From a checkpoint of a small mixture-of-experts model trained on Wikipedia.
Experts: 64 squared ReLU neurons an expert, a shared expert of 64 neurons.
Training: a variant of Muon for the experts, 343M tokens, 5908 steps.
Below are experts of layer 4 (counted from 0) of a mixture-of-experts language model. Rows are named router (the router's row for the expert), up (a neuron's input weights, with its number) and show model dimensions 0-191. Each number is 500 + 40 x the weight over its row's rms, rounded and kept within 0 to 999. Numbers have three digits each.
After each expert's rows: a language model's description of what the expert responds to. This comes from a sample of Wikipedia text that the model never trained on.

# expert 58
router:433448470469438552493536429471524538481531494533447501453503448598454575518488497537458445465442563535462430449531526472504516534505496568480557534484459437454564502459557459475466556499448479468535501553430467467484542517480500544451540569510505447564469455499539471510485536520535452522471549504439492451524482485433495547465549467531438537552517545536454507511475537548522530515469500464489504514579532483473485500495509510450477399516517451560456463487531514456496556502439497545531452449550567486477593534571554475510455468451524516486470534562501452509486430514456532476
up0:534445497585529507450533422513487435587468562505411477478544568530486510547503468499442493446489500525444438506487488539484516530463468490585535542481409460443454455477421475486453522485556475459529591417581493507451507514499535544456555599456507482529578524396496493493483515483497483462531475453491551534506532502511477539468464533462527496458543561532524493443413487551575520532557473504508473533531486464508503522481452532468490510488434487579531481543483488416524533462486485525511511519467526433475468498491478461486430562494476528506451554471492513494525463487477546491
up1:507451543504492497494490561444507476532500547479495492522543500425501417570449504577475485540526458538574454453528457494437439522495495478498529572472518493469481481509507541525448446448518425476498508476508534578573460525469516500484469521492517484510503559495533488428493521478515484427552486550478530521550556454447463569506432548540497604523534546490569448448484467460504521490453535482503497454484556468554489508570454585520511563549473568574482466556501507429576490529453553458492576499516444540521529473462516462477559453455555513481530489546499521480542526460458418502
up2:560455510499456473537501507441435436582454513490478457448499470492465480478539497539522494556528534609521508520447562516488529506507526450494492534491542499514542477480535408497587560571497548472516515490358408429516472487508501468512447498451504510475522433498467484546498504503587466466504468434534372490479480516463502471502478463489445488478478511435532459537450509475488496488505496542555479494524514484529535471398513492469485508517528409486501487459491597416535498515546460458578510521483490532452491448495474542558518453530477496461417501453528502520554464490517497523
up3:517566460483509479510492519397534478575404579577487559473519566493461563551533444505442475465492527450540464482476450474524484479498541490447539523508486504467564532447504468465421449500524439489524495531404440503470598505508540487489515517499546480540517502524453509406508470453417460502473528534507528553488474555482442504452437467521522489489523403516478497513533444509460455466486446502548570526496485585511432516535511486552458534531494495518456492490566527536500525451528486470510498559475536490513473455447492481512535481562562471494435526568443509484470460477547552569
It responds to: Not, no, do, can, would, may, had, plus word-initial pieces like un, se, pre, e.g. did not have, notably.

# expert 23
router:441463468442439538468529431474515528485545465533478459443542472544460512518435412512422434455449557561455503440480498468509512507576495504468527550447447453435572524482538513456512545508458432491528544426421465543536583482464471566481526530508471487536417466517506479469502543532515470477537541475470556444527514461493481573505551475539424541558467513513505565535501549557539494571471478494482490556524527440481555469540558514476480466517478510487445462498529521480485550450461540542556490469544532478505548487569512552542480482465508507565459551556506464518511440507496517444
up0:506550506468516569501424510462585577580450530527542499462471480524523434498507425590494514580474433476584538440517484504433495547486525571486521504492541487465496433466567508515515498572491463521446446605457456473464477546506522503489495546467542549567485481500510464526577562493496452456471518448569488506525502541462525516508546502522437481481525485435529520493493471502417528452510510505537486552497473504447490470501536490446433530536528475552493507470509561474546544565464496523490518535435573517520520513462548535492529549584524549504504462537536504593523475433547474482
up1:467486430477425520514461549498500489535486537506465499541529460470425511503501477492518489549454469486552546491471541528542420526506478536482477473508482529438528546486487514487503532486552437518566462490416520522442502515477481437482551408526506472457506535471543446475516502528543503616507518465486527526563536424581551479472435464592535527535459529465465515433528585489485508540485524442513467482468512474549533444558539455491517451449398509483506495456495483482436546439471477526385519554462567534531435508491535469511540536481497486452598485527472510506501465543517520437
up2:497522490433513522458417518482429502511529552473483461392499430487485553526514501448550523479480519531501497486490465509537483514504512491489480534458537516541498506563615491501570433480504445534450538458486498605515575452577482490491523576502501425495467425563514483551505428445449485508549488507464527519464509467506406556484482459443520415522472527472504490475435409487487497452490496469536475519552510494495483484440558435525610519554446505494478519544482487479468535478511507507487493499489500457506536479512552487501512465449463531539404495616474509424531523513543490494
up3:451481501487532532471441507479491600498568527514435445497478465529517451495474501509532426481541454449543529537534541445557509549471446554463492561461523539438582440455480495474502494496558558476470567548402433458420467500522516515447496448497487457494505508529430473482587484546450497550552531443459447498501536500441521501516571476546504508540471501537508515483546523456470464446483437538487577511513518485460491525509520513506513483526504589545502479504420550432503493534524440532466432477555470511428495440443542542490494533453503488502507450545568550476514538558538441484
It responds to: Word-initial pieces like Ma, ma, Ca, ca, Po, Me, Pa starting words and names: magazine, materials, caused, policy, Potter.

# expert 40
router:471402463540443551473517461448621513510589443539472482466486440532508503484464507519447494445483592548504527496525481455474508518563453503489577567445495471451521543489599484503536563563457453477556519469492453494547493509508474527469541595560487475544460473514548491499484524551434474526495536463459522498509513479486491517527539412487453523505493527562496543552523521541558528515440444513496474489565496425486532455497524470454533508530441496531446451528521472459498588477498501521514515486514509454541598480536596542524455480465558491547492546518483484513485468511446536451
up0:521549497482485489528455602504488451421465548507517508475548497532511495451481368478464524526509475604436467553491475479545481502454480548422529447598490571564455487525471533440540508536473471549470485458472489470447520443473526456533498549464462539505559465506517497552476460476577525438529462527507503540492463492457477469564489531525573494503501539485494511553512535536499465496516467503477518533471398508469462478423513516511503474556538571469464500516550573524487566443463490445536533503521468531574473495509518493430503567499492514551426453508466548579540477463515474556
up1:460472514444456553557530469582498483539523511513481505587527471484459495500577454547584504463464509488514532472533392531496473470438512473548505527482413423520545523487466514483476494431466459491565499466509528456463461552529475464480545519433501489553510565500484515501458492490525493487499543451506503563506522518513537454468471441433497472482483523507520534567525443518510406480491513442471533550537458478580499538530463526474467535506506482492525520549456502531538398464524514521552545545422512541493417562632493489527476464514451505423474503457469530554427486564493542503
up2:451535528489516505496462543589499550496476456576473510502437515501513478492466457543448484515445556465469466518469446549440477602516514486490422478474487463464500529498490455570477436480516505443460387530522500567496511489519585515453590522542500385522535528500478496509524563478582522439483482560505471496427511522478516558559489417531535448497454488505501475542505465505503443478515521545423498470514512487493468556516481512477540513547465507470471486541548457489506481483500498466543477502439568556494451475582494520516525503505464456525498474452453513384538580543428445503
up3:526456514559508487465432568507521522529527426522551468495418509549500447579500541465446507527499552489538566528449578507543488502526564456519479506535528476446505446475472483472521416540529468555530529514478555470519537470397473595549400538524521560432504498463523465497512507498543492489483465520440491523395496503524512472466490471466470476474477434524445508493487527590540571472420446495421493503556546514491439534521485410432452477569487492507478527541484514474506545547488481488538543466507456476556509550512459541454436504516514432524473549470515518522502513498443527488
It responds to: Line breaks, leading hyphens, pipes and == heading marks that end one infobox field, list item or table row and begin another.

# expert 16
router:444485448466475522480543434411558520495530500530438464480549423526471540522445445488502505471474524570484431465507544447518496527511485551449543585445457425474547559500528483492485529563474436538534497490495493502487560496470458534468523532591507495527458501525515437457463522520456463502468506467420564466563435496437455542485529469524450547484455543569451567538474547580539503492458485468466477546524556460435525449528534443437486449465430453550495437518518528501513514471438495574478467481506521489497528506546556528497456482469556486502447530554483452557473444509488516461
up0:569492412464502453517544408470533502491539453494483483513517471550580465538500538533490563583466465511424517451508518442525467551534516524472398433513488557512535487509509472437477538483458471579505453500520497486546553602477472449535552501493514458593472524526558523440494506479476511485484497521434456572523546463479494536554486450494544508476562500536433475513432506500427524476522464501515417554510510556446509493558506510466458463469455497429447557578527485454485527491493483527532405476473540503439527507520519470501504487490488527436489484547558570510476478516575516482
up1:531487516515541453488472459502461454489465437574470459497471554637431495529437474531506509553481517458509549476493447487571544480551536516443495457461417522479446448434458487478406494514496529525479608459545476502458493458532517538510457497464545495489577410526524469427566538527505477528535499511501529560542468495504473554417478483504473496530511419469483423508454502523497559508510502558482511474482494453479494502483499540484474419484442426535535526567495510555492508553556498425539471510445447456445555523482506481571550512488508464520472472470458543481529507571502509485
up2:521533522449521506463539526489490465486457483507479406424556473473466451514492464501446584575501582604519508549441469538532446507515469508502495519454470471443595456528476456492455493531454489504514547470551508526480559560522524472521535504473541444487442519447478486491480455482565495462489427503511494540484518518487485472476545505419447463490507518536435457457480463459456448496518490516490538542509536458500533507543514445434523466555468496544511486422490513510477527584517606567404493493536487602446445496492511502496517402420510479501455500567476451552501478532481468483
up3:517468541460488487434506474438488530545470436447508477550460517502455496470469589526489461484467540495523460520499522499471464523494497557468463585490438379445570534472541573497494495475532489497439477392557494505465501504513437484514515502536512414469507409514500480432523477463559469539467502479534498477528472428512483503558486408490526546484519521483459501431515563487498502513537468527459494553492492496536541467618492442499490529487518537460471489514507476552526493430462518419513485502509420511524512456451456558444429465538566483497519449558487436400497533487531526463
It responds to: Two-digit numbers and number pieces in table cells and stat lines, such as vote percentages, scores, weights, e.g. 74.18%, W 89–86.

# expert 1
router:441420402543414507467503462488523526491534448540424442446487441551492507521468510463481481520468482554506514486460478450529508502518519572534547567469432402451586506489517481457520549595464435468546530486449525491516529453472462533484551531497507523565472482491487524468474596533464479498497455504457555445502472496382504484522553460521445488529496536490500528496529582544547490488483526437481486534498551466472499470538550490492498488503498454527502481466549520452457585511470529543515488483481555446538541459536560556499447446476558468487453551550482483586497454498507477439
up0:470536493492524484532534533538504459468532463534497495493498473526523532510461545536487503518455468490476571486480517506467516484511559521452537512482459473505507499446504506590527515505496529452448536499495482533499507495532501483481451477447513435616536497425501568521492543464401471522448449470520505581518478557479439546472518515498431515622491412491540459536471507543414422454478534516434531501458507437517502425510505529503541439477484538563441493419478515566420493534552502568510529452474510520547548520504534507450564583488496513441417502485465539565524553549471512565
up1:472500487608542494458488518516546523552480522563461523436421505472505519547526497424468558541509449523530511468533469541535509527542529519457552565477509503518486492451424563452528516532496480485443508465440521500462525424563453454510476427465505464524478459521523525437534477497497497493451429476439515568531454556512480532553482487495430517491424501499547512492502436525500464472507505454529432544523542516510587512432516480506496517497460444502442465434454500458453541440432478577531450540513524532474463489472551499465535589497594518508464443424508554508549465458533515575
up2:469512421414441467494489488482540510563462419506462494506498552519503483548518519478516437487495463538510567543500530474503509445506456461530407556554463484483576572467520552481469465511517496468449486506508505478496557502468502453488438502530483435564547533567484520526531474595477490456603482462501520441491458482519478462454491444446528450503515502500538565512453553471574548489520515565502467491494516522515477550487493540485614469447542462498453474565603508534549489469489488509567535568477536466501446460510505531490490397492477456447545552495490469569544455492520470449
up3:532502443413465529577553531515581523509460419547445489445458507531465475499502533545619534564444505492487584513410468514498504511480521521471538453480504462527466478493460523493459503519507510523530453513516460502396569461540530491507458483495517505471457479490503425520519543491417495480463570472515501513445511536488526528434510526467483519517504460529589462493438428490485495536495527517540522481495547486446501484427541493468547489433522529462434476407445515530533488524547517452522440523412533487499599502465487523583524459494475582494495511440487464520471501544448562506
It responds to: Of after role nouns like member, President, director, and the role words themselves in biographies: member of, served, elected, Board.

# expert 21
router:421458454507435481508547474435559508486528423578500483464487502520495536469456467470487440474438501561480437420490515505543520490512497562497515570483506440410524512488523534479536516558456504515578558484443475502518496508420506483490560558591488471502507437482525447442492522503508500542494503502394571474512477519459489511464545458500452497539482553527503495484496511537552516519467488464501532542558597487453526424500532485488507463501445466532474423493501527444465532496456522577457484466504567463504517470551604577503486426461520501574442488539512473542529420513477507480
up0:486511482481488487475456494525554458484553510468538514516571552515498528500439516523470475551467532532495472497499464537520499468488479493511545544471504465474478469533528506433460514565533458515525467549474572527451448393535482452458472467517563467451491515426450484512458435480489489501435412462491458579480452500517555485594506535496517427517505494509469513535510494451532494533511440501448432429572557493453472495497548501523533479478587594476527469444609505417479503564521452557462506510504505459513433473520551495541476457475428550469506367518518546492507451509491475521
up1:507500490500493424510508515485516539533551498494523414548555527522577596490495430481515461526460523471437514478539496604502497556462472504526455491408450521515537462452518526492470498559504459494576414540534457523508441523554493472494508510502584562465495512459512474549545551536545467518492458521531472505462512485401463463489497468487457483543482446554544438478437507482460583421468464485527575535520505466509465585448534534420556500506456466391430476510573525511508515471484505551517515470415468518553526468474514523474516510513512488511529485475454523469569533489477473455
up2:593515464487443478497480470543614502526485566494563463463513443477466478555489475531464493494442525507509494543468494512517544480602546491543434517521580485438411493411531455566440512467501523440504582480413498501502454477529545487492501537453568544543586524502522464473515536531513555486549500535512509534482455549465521609473491461571586547484562530552519531517505518505505535535519500461473517470518484503490541420518508544469474456533495559543532477517510509524423476520545489525486522484464455517552485541477456463496554438516495560403519488546469501553507512514549508490
up3:549461456487484540569529471496494538504451504521496530510449503453497487471502482470499528550454490421413487550454456591466435473505480477491534487416534512481523508474545536527484453575438426500584487503446530499469505495503467503516503451507541504513483450434476463529508467542495519461475519454421482505534510492490413551485441487515490489489527462548570465535467479399493452552552513544491415476488381462504481450516544528399527484544475489461466503434522473481476491507442478495457479470490479545558518519508555575524524405494496484533526427473537529576466496576511579490
It responds to: The ed, d, ated suffix ending past verbs and participles, and whole past forms like used, established, released, e.g. succeed-ed, complete-d.

# expert 61
router:472371431493441508499520465460561527536544506599395462465565403573428530523479477509505467453500555523490515464466490444496543537510468574483526581429489483423541513482535499466484502507521477483548479457496491454548537500482475505422561535567505485505512461556518461508512569495512442518509501471482557469497479505468500565483525496519468497525498490571464553539500519512533484462451470473497525571514548462472530439560531471492498467535465486505487450465521523473466570494432514565502535451553569440500544459516538575498444473461504523530470550596518468536514448490522508467
up0:493373491591434488482519535417484507514536530449493558490589512493558523508566504466478484499480461496534469548459551445531512567471408483466538469565519497528584559444495424500516445540523533504500538492498437510491509541491540521511484500485579591505507481436537505591541532483525501477494566486517432556511463514447419522546482508540514504511528538482448540517502494527465530520547449460501471599574454495547496475468414512509471454449515445525518552459473498508515510538501478564489496509521478550516506549435529479552435484488565479552544532532492545509451469487454498488
up1:500543498677477543543491500507536523561527454454487507489521543518515423502500498471491511467518450528592497488497493440471514503489495520560555531504541544501490514467532496505428541528489425489536523524555492475474530488502497414460494452428493522488481494454432507508423531495509521445431590438531503486491521421437498492504480459506566483522520451521522517468464557534467457528460503493540521534458494548433466531484471473492534523476481444535500423470500509460507467457470529525402409480509488468502484525498476479458513423398492505551441555516544431562463469542415470501
up2:453488487554437496531508505534448496517513513468502483472538490473476507527470469509478424541564464506583498430489559483550538513480494546554534477543458441479476466479492447497459591464548470539507546479552545509544492426387505492472489506558509556538519535463459509523471512483479469438487499497514551475496507499518495508503556463518537442531533522490511468512419547559553508518504527580516450555451526464527438497445476456451477476449472522460527449560455489447395487547555474378438518490495506474536462511466487513478502554451594438494460540523526475517507403517559422535
up3:552507556538467491523525506550476556496437477510515408476589442511592521510568501482528505509512553464431497494455489526563446536499465473498557508452512446500518442542441533425486510598411452475448514514489541445498500530544510460536471427476491554498518483409466465548467501523461504447513486511506492508497440547500525509478487547478452513524481525459506497573473541513542466535490535471509465478479477469519513439454539472522519504527448485468442534383472591434517470401484457567509500489484514489441534526564598527479491571545468530517477440529442469530460513512533488505
It responds to: In, on, at, from, during, near, along before places and dates: a locality in Cochabamba, in 2012, on Netflix.

# expert 48
router:454425404480469525475541491489523503480513434588466462499564469603477585539464438504491462455493537522464462476517453455535528538526521537498528538481482456396548554528525494461507498578491457493547483474476519496506584471500482553447516595577515481555488426500514463476495587537534472518504493473458528470513508448462509526437509437511490485473474525518488536515522539524508504538432496463463548582598551452464523463533518480452502462551508524526451466512508535491473562469452472518487454465548548475503564497532581515526441499445530533567436510530490475543518426511494507462
up0:480528539582482506526447587497489498453440403532500506540497534474472528544509528493513547533522458497499561526544549421537486532523488520488568550457491526520539470476509518527477462571475537498466571553499428492582530510544469495486544517477574518483451494506555519515537440518516536545451439543467483569464514443529509594532485538524499583547466476563502449527434449522565499476504470509523539563539596492554561520505473589524474472509521521536486463505487508445456418446519487534476467520531474509540574459495498565474423517430453544545548546471504478475505439464519500469
up1:540491406514513488463555541579484527482519490561502507456489507561470504481429546524450468517510530503532520547512512475515514447459500546482495476536517471536525538538517465503478519556523442450501480510527499450517555540505470473474545509481511466503428511379536543510509531470489519443492576489474509534413552461447437518494406451538515458532451560485523555418480492576547549536575463489528541553559473513508431480455447410405462467489445511570458536532407508501534559449453481507526484516482477511516513519542482533490427513489493503512523538431453548550565506511559466514
up2:497455526448440431484470514534533585423352434527513469480526439474549521471461501474451482473537450513518543504476529465562487492525524498484527421542575409447422543509471504440566453535550561521528477502413515539439467517428499484511479510501514528522517531497495453535549431446561476490533488494481536442512504434507567480505415519464515512515540524523492499533463556474496514595498509514502510503606500477513512485486571487514543509580540474454463517489504462529457532533537488528539554423496552500471557483502442494511485456508526484512477532498461536533437494540453539517
up3:487494542548487503587464486481564473563498473562481546547552445566509468555535516445490481520523555434479532476416535534512467504480493470589500516471493473488500520450482531541549535513491512512540491479464546465486511468486453452559494565509536573479468462506479466480606501466486495497502561492507505481507558463447537483525466505519408466518523469496432559549474518527424475498475427473406507575487463487525474484483574496527524532439502467466535461478532509487485522421509504472537457514536588481515487522565475484472524572433475549568588461471612452538458511522550443482
It responds to: Articles and prepositions (the, of, in, by, with) inside titles, names and table entries, like Above the Clouds, Commander of.

# expert 60
router:460444460435461501476524461444544508464591481560457460472515484576498500529472508542493485492493515511505498511473467438545489502559499523487561518450493460434518520498583460471506545534466440492597534535457468490546511530440473534451526531573489489552524457507544513487494520517462486525541438455423539470505460435452500565522547455506443515515492466482438575499474546556568466447439504522509527521525532401468516471553504475518539475546467485522427438483546551460510558469483473518462473488562530494537551485504538504522481464454586508555460563505531460597453430508468540424
up0:485465563448551496440482477587442481486469528513587516498496502482461500487481512502503485522443449459459463475452440454489461444484487564577567560494559522474523465529545475483487546523525497544550538467515481455502524468511502482515538503532537504437506516510518489455472547426520487519498580572427542474528464452486518481509486539553507536571523476556480564450521467462520414441533548517461509469518482569500483498493556518474525472538485462460523483498475498532552554538539537547417486505471582528413495519582560491457490505446475524510548530451523445540568410435595461553
up1:478503535445523463442508487615423510543452544454512488536439540531479477554522451489521424464561456492531448437429496493458503525413522521509515481489482517571432534452555491482499587503452540523477464507467524506514484478479483529524556522507523521464507462526485476459485519407473489510528504525509557481483450448464525579499504495561556484456481479594498522485512521439477473498459436410533572533493604469503528488497503434594484498474492523490539520515524490543494543461529484485444482494475553480556523502508465457553531479478465431450472616469525470553510478427524439467
up2:512545488507520479495524568521505482435417519407510530478509497569476535446478470463512452493497525491448470601505511497502472543433505507504521440523494468491499508503541485366471483523487573514493558465559478500438520442553565467494515534470528519521525432533504499558512548508565546478463520482551475463485480543506471417516502526509539486476502461418470586533503581534518489506517548474481536529475509463538492466502476411550557540519449508449462450545535525493535548495511494487522557552476490462545460473578515478495534608517482488538418552442506458474505455450537500617
up3:477482558506467529488562507469437551449499502505493544424468459476539543461457437493416586574540515458416533477552492541448558531581502481415558530457500507463435452500505502511457503544482466522463517491480466463501495470560460518476513497507447518521514486570489510528459505526520558508520527542454543547483446482524530502539496484513470521542471466478497449410596501505516485496532495507526481528524512495547532499428452498461524473534449498503544581541483440450507527482423593547431559511511508574549520454464516522586455549433552461505459493479447454536421524536551511537
It responds to: Line breaks and == heading markers between sections, paragraphs and table rows, especially the blank line just before a section heading.

# expert 62
router:458461421480463524441565434477549507464539437534466482440528504570439588505451483502507479468487527565477448421509534468524546526517450516459511564442463464454513523484595442466523615518467462476517500517476491475521497483470442546454523526538539470581427443509526491470482573529501481547479524438468514493492477485461508552473536459516496546533477551531494546531496574558501474536439477512506537564509520457473522448518562470479494470491458483486425463515520533503553539451448494542525480447537520501525568509543522562576486449438512464563487547574522489507524429503493549454
up1:497586467551513561512596548467553409459486420542462514455520443530538436490448533572525523528406543484537503467507519512442421542433419452498401483409485517444521516489542496527525516464475445505586517494543455513500524474472505534464462421517497473483505431529553458468473528556450553512497548527468551529478517449502562512481538508514544541498522500548455528461505473525453511553522477472478440476438439499464470555527500459474511512432483475523488484461511516508550552492439555489524518487520543532480490495518445515490495476469445497477484496518460556465424452518472405535
up2:451436514485535517535494511556566468591489556482512479560502432470506518520519479552477502468522543471546544417413535514472565560496485488562508522432500515510557529460553464456470524491460469488506534489464449495494452499502551541444482496469487545462496496568499503529484569452503535528604547477501510537526490565547532499491543449477528521582434468488523588536449487483428504503568467534432550546520479541501481436481532572563530424470553508489550499495530539516477411516487522484512568507492417495531468498480552517503521492503538494520464496469579515525436432443592522476
up3:572516556513435378572535551510510520415508481498480489539548479496419470501491496498469452437424530515525494522514505489555485505478470480528454480445496494504484484509495526561526602520401540544456449570486557482461452481527524587453499525531474442439499511489468553494493490518493470549471519521513463489469486537416516561533532412550529461517520467515459464438469550590534505526540485535510496494533562516415525553529477507460470522497532471481538461492463581548487525528460515544486484573561489455472445537554493533478510478482563488433484463568567474454549539506514494494
up4:491429484524489533563557526494543445498541596554527471587515495519455461503519495553515566521533494403475550522495512489492453483525549522509515513489529457451517425470507486525525498493508522484541450563471503480592495539585521462471502409469530514503497550510469522488484477462523492553464575507558538578553458492466552492540518503567497484514513483542508585535431491535514515597467483574516461497531420498476525494428522484546472560465456483445518410470523546404526465492506502606545511547489498518545467517522523416490486522527478507555499450537518520480453568532465504472
It responds to: First piece of capitalized words and names, like He, As, Me, Ho, Am, as in He-lsinki, He-llenistic, As-pire Zone.

# expert 63
router:460471435453453523437512455478554532510500452576440452461501441558462519499442482473498486512437513569499471449467537452508511504503486530447520541510484439418549540478562509495509553580484440517533528501485469531528525491485456508434526543555485477587490427512498425452522583507457483528496521428443563480544460502485478529503549461480472493558510528527485507478505556543583450540412488450500523487510520460485548471519509446497478453516460427540468441440521513470519553461438476521509484489551521502481521465543559536564478498438541482582464543578493463557481465549467577484
up0:525436514464527542386538487529508489523503557526506487501504458506481558483556519485521434494485513529425491448558522488498494518447502510508503544532477512459429567542528480468487519558581551491502466530529517482547538493545584508502519475581508467550453465531496493436561483490382479544655496525454499524564500486545488518532518467496620493516428446547463492455497557553510487471412420557534472468528476503500577521503486501564479471480477545484473562499484491484574466506529480504466466514463525523505546470540524539525481532541489516508465465509581553492426502476527465529
up1:517542503520548531458503436472534509490563501503485448457541554576457484493427482534441480464480514560524485506499535520443458510490470518536495470496542453481483464574549567505467478526546498521474471506503474473545486509514492475546508511460555497424518513537526445510480449522439515471436577443467504515478492497461515441545541486522483527540543469475554558485473538502521470561469527447520598460472440479497500467515479500561478507577480471455501527531496556539545399532359534476505515554483496502511497520460400588607585454493519512523489596453553512485519478479574490488
up2:499476488554513483549539397474460519476469528523474462507434469485514526497507473533482486425398505468495406493525531439458522561463460469537577556439467414503584486445516556485451567519536444502525502465419440446491575470515500537537459524493445452505451450511533572486519520523503482521524506504570456518474498477469536535515516473455482464568534544562504498455526538593543552466404547477497448502446532484516479533487527474454515409513544487444478518550439517512528526432466544477514442487494451511511570507533482522526439562468513481475513489528499449551530531529521476479
up3:484555451497544411520488548466515489518445576507476484521505418469465531470474533569541513464470492446492456532519606499481563472482506564479565489439446486486515437470503512555515476570488510452510475484450567528510511481605500461437581472564470535570448554556498565538519497479534477532508510539457562562538577520520519527490463460458530445511587520537476437478514520503536486531453507482440496510540471471497498554512485568496553445517583497494507476455494494467511542563486537494498435491561568480539502540530481537529532472486493450538457543498501498580417494519511575510
It responds to: Ordinal endings th, nd, rd after numbers and words second, third, plus th pieces inside words like bir-th, fur-th-er.

# expert 13
router:424455425517449530488545457472528517481538463554440487482550457548467535472415493514476497487453549545484495467517457471540533508522550572498571567477451452428591513447599505498538501541483466546546520511459474498536567479455474540449536522537444470514475430527506471444451580508511459497493497482457547418501507475494448561499518465519498466504481496504490532505489523535577482503480532497494551524545548452475546434521523486518495430557506521492471489477513520481505526429408552536474437444565498461490500445510581599514470453466557491505485565506499450535510431472439520475
up0:402518496500484449519456500538519521474452592552501495475483515521544468501541484495482472465488444558548480446533473490503522451557433567552545489407438511450503538481506472512477482434542483491551521513548480509478481484487486488444497557488457495510436587459498517551477489447544522487445476516448534538536518486554494451486499473595442456437486481491519444533431423506574507483400568458547461491596447476499487473550549561435499492495452509457468500576537544524553533471467519471549494517559477500481424486437557477512469505466454459506449491456501532504567456538513457511
up1:402519547485498469457531562527500513519549489567554567571495525421443505536521552478531441523557464528500467556471506493407453505539514453563523558474456505480464489464513476566538481469514461510548468519477451487508507516489418494486484438547485485529497472503543479449540573475450551447435480468493455428549498463514477511492543476492531482339539494476566536537498534485554441509439522556504548542432467495544492542513520483541462507531487568473511502474478549464499491450418486512483465488556541507507510554520478508440434553479544469539506508527433545479526443469485428488
up2:463518526502480515512451500491525452412557505467484514508571492494548467530522461507498412492515477558501472519491518585559555465457507501525574432452399483469449440547525517471538532477543490555459499564517507459579475495524558414486465506549542448512507512535492523431474509540559502488539544473416546469542567503500519493527486486483534466516470509482435525521421467507503536488517537547479545481471446558507477442456546449491495503473490546512490479561477483554475509489451462553536424507525508459434493498497527591497626478491526522537483613562453495465529462433486470477
up3:418601509500512493486584535504495510434577430507469460484526481436489504501520501467466619567512444579491482528542440471496483441495484497464579554504443475489576520487506471535505554556485482543506482524541467484455563533503533518466472516464502569479503458502499437498452494471568457516422551515484513444448533485475472513482481527530524475586555510484580502476458446401553496489480509557495567554530521532495544549480495456469435468537518528521482523534544513455524562448489534536487452558535549557469525456475570520527453500479497466456566516482453484474478530520458545551
It responds to: For, against, with, to after verbs in footballer biographies (appearances for, played for, scored for), plus table pipes and section markers.

# expert 41
router:468452461490460545480542464494590498481515469571475457483502451549470526560461442511454461479452494533489480449497495478542535498536474523502562551444483450456548500490550524443498539572449459540584526474452443526534506447467410540459553582534466456551456468491551480447503568534535467537472493456464544475506456480447456550502548456513481552516492511551514549500485528528540546501414471456474502558574549451431549452509547474470483494528478472502460471495507545470511522450444479569508508453544548453550548474543562540540448503474571511542428533548483462550523468529460477457
up0:484598526531506461438581560489511565470504452465496488444531503512471493515464466524577480498556505502458568470466486495506466526474520521455603470431491497565489455486461437521447543485546484551525475477529457532490512547499527563551487519537453540553499478452501547507465530466545457509413500544426419534494530496470554531517495579478413517445494579447563545523447529455513455563504483526478508470452513445584550455512481515521519519515504530528485538494506426503467469550541427547475555489478573561506575510508441445471489500503526456476508467529471443516472426470504490453
up1:492484394464527509483512495487485498500495505516435466520526503562453515502520491575533518474520482518490539516456456530482523533473568489590503421517507544511510488473500589482490435508520526436473456532546485492523501423438592490555521582481485529524570468520572525487484565519521463454544470485520515507456514484426480446567466479501451550466503484498509479508521493600546496539472543480494474509455586437479504541559512456543494471507465501400567504531507441464541557485453479558573376457518557473471485496491478415521582472472480535457495488497525554486456466569485516511
up2:448484486456481526564487538484518576530481494585502451585439486447593496463531528501472479451518524503526504550529507542533499417468576484470497479509488488500533503530528488404495475508503463485529542539473486577489503540474546526487539491495492507508478460472494556486464471482470436544529455528501460474405511549461568493575505524513473523564578539559510482503507520458515552412531509540545512460503461489435492544536475548436480491433514407515459464475484482484500516454419530446454532499553532415483561546510553463589478487466548473512550590462525518465491551531420535512
up3:538585565445461423488520463531478480508538464525483496440464496541536469561492495553542531502556518534526501414522525439554603524497450539471529520538490499424544540601533550476520560473569473479479507561426529580544492477538528471518586530573545493491568499527517520482530515529475489530521512539508514436494533512448550575494460527464487511477498449525472516534466512459521510491461483480501430396447492505486511470528551531484588492574463520530536521530532481491496485487539483532534528484550616387493535480484494430466459515456536529428472499519517512476506500479506460484
It responds to: Separators ending list or table items, such as pipes, semicolons and commas, plus adjective endings ic, ous, ical: Historic, Electronic.

# expert 38
router:466462468514440517445556470494523533520557468535455516415467467541488539524447442513514482440456545532415483470464479417540508544567515536507510567470509461447542528461510483524520532522463490503517539461464504514559490468454506562432565523561472473557443476550559439478526534503455522538524528461486561412530521486506439559531589442523427507551504532518479524511564536570563555533508485440467503544541546471422565449502560510532490449545454468498444464474523498457497549482431468541492532454518520482527535481538510546553453497472492521517444512594496502527485457508443495476
up0:545509427529454417564560496463419478451509493495435478436487477455498449531477493515433535499444465488432548513505552449540567488554514537438473562505598481474498492411508527567479488490462551476545501508489504508478491462468483521509445460489492488442477492457545426503532524443573504488494520498475503414539582444496546550552586433513520470495530494499518493544481546564438534473507461520448494481461516545506557454453502570464459502504498464467430502414439511505504533561427498468522475463515508461445554497516430535550517464520448548530511501505465558535524485530458487446
up1:456430448510472514516527476497548577571446547494490510525485431423475500486465532499462485490494489505462466506532508490590529521496511519469550604481558518496453552457514491480543548534550527556499555438499524528508449429548540555480471486558521470590514447445450569560527570512489510530520505520480519445584499523582537517487460525535525489475464515511457535541523588447587488459495552464494467472494508471454534479466525511507507508468465519547437472516502458466536563520524441508535531494507478507454490530569496494473528525463410573434503573559558464543494521447585541510
up2:483461504534466463485459548497533506476499511512559480459482508575502535532486464480515527406425457560493541545504504479517507544580487443516483508485552476489530471461490601479565518522427550532464491486430522563482500526492512518434548571517577532519543494513454416500561511586439477557487514482437492530524515506471512506473471475413537568485481554401520429501490439480496479509483518459508548465486480510511511471448478522554527488501461526543556482488558433470517513561482493534548491494508519547514500544405508571471458509481465543545468403533507575495451449560470446426
up3:504514454486472500453483477524462440482435527534414548517432568546478422547563448530494510483531545544529490529528505549527473564491478552481506548514502479509485480487538549420510484484472509485482494481414524511521469533482481538488458457528469483494551584533512502495525536476483466546469485475536514530544488440500467439591512528446551447547574571450449491515438464537490527497495513491542585576506510506448488454498500560580543471440552506513515466469480572502544464462557527521493515518496506371483558506492502459528440434501521527450494438554552568537587537538431496508
It responds to: born inside biography parentheses, 19 or 20 starting a year, and name starts like Di, San, Go, as in San Di-ego.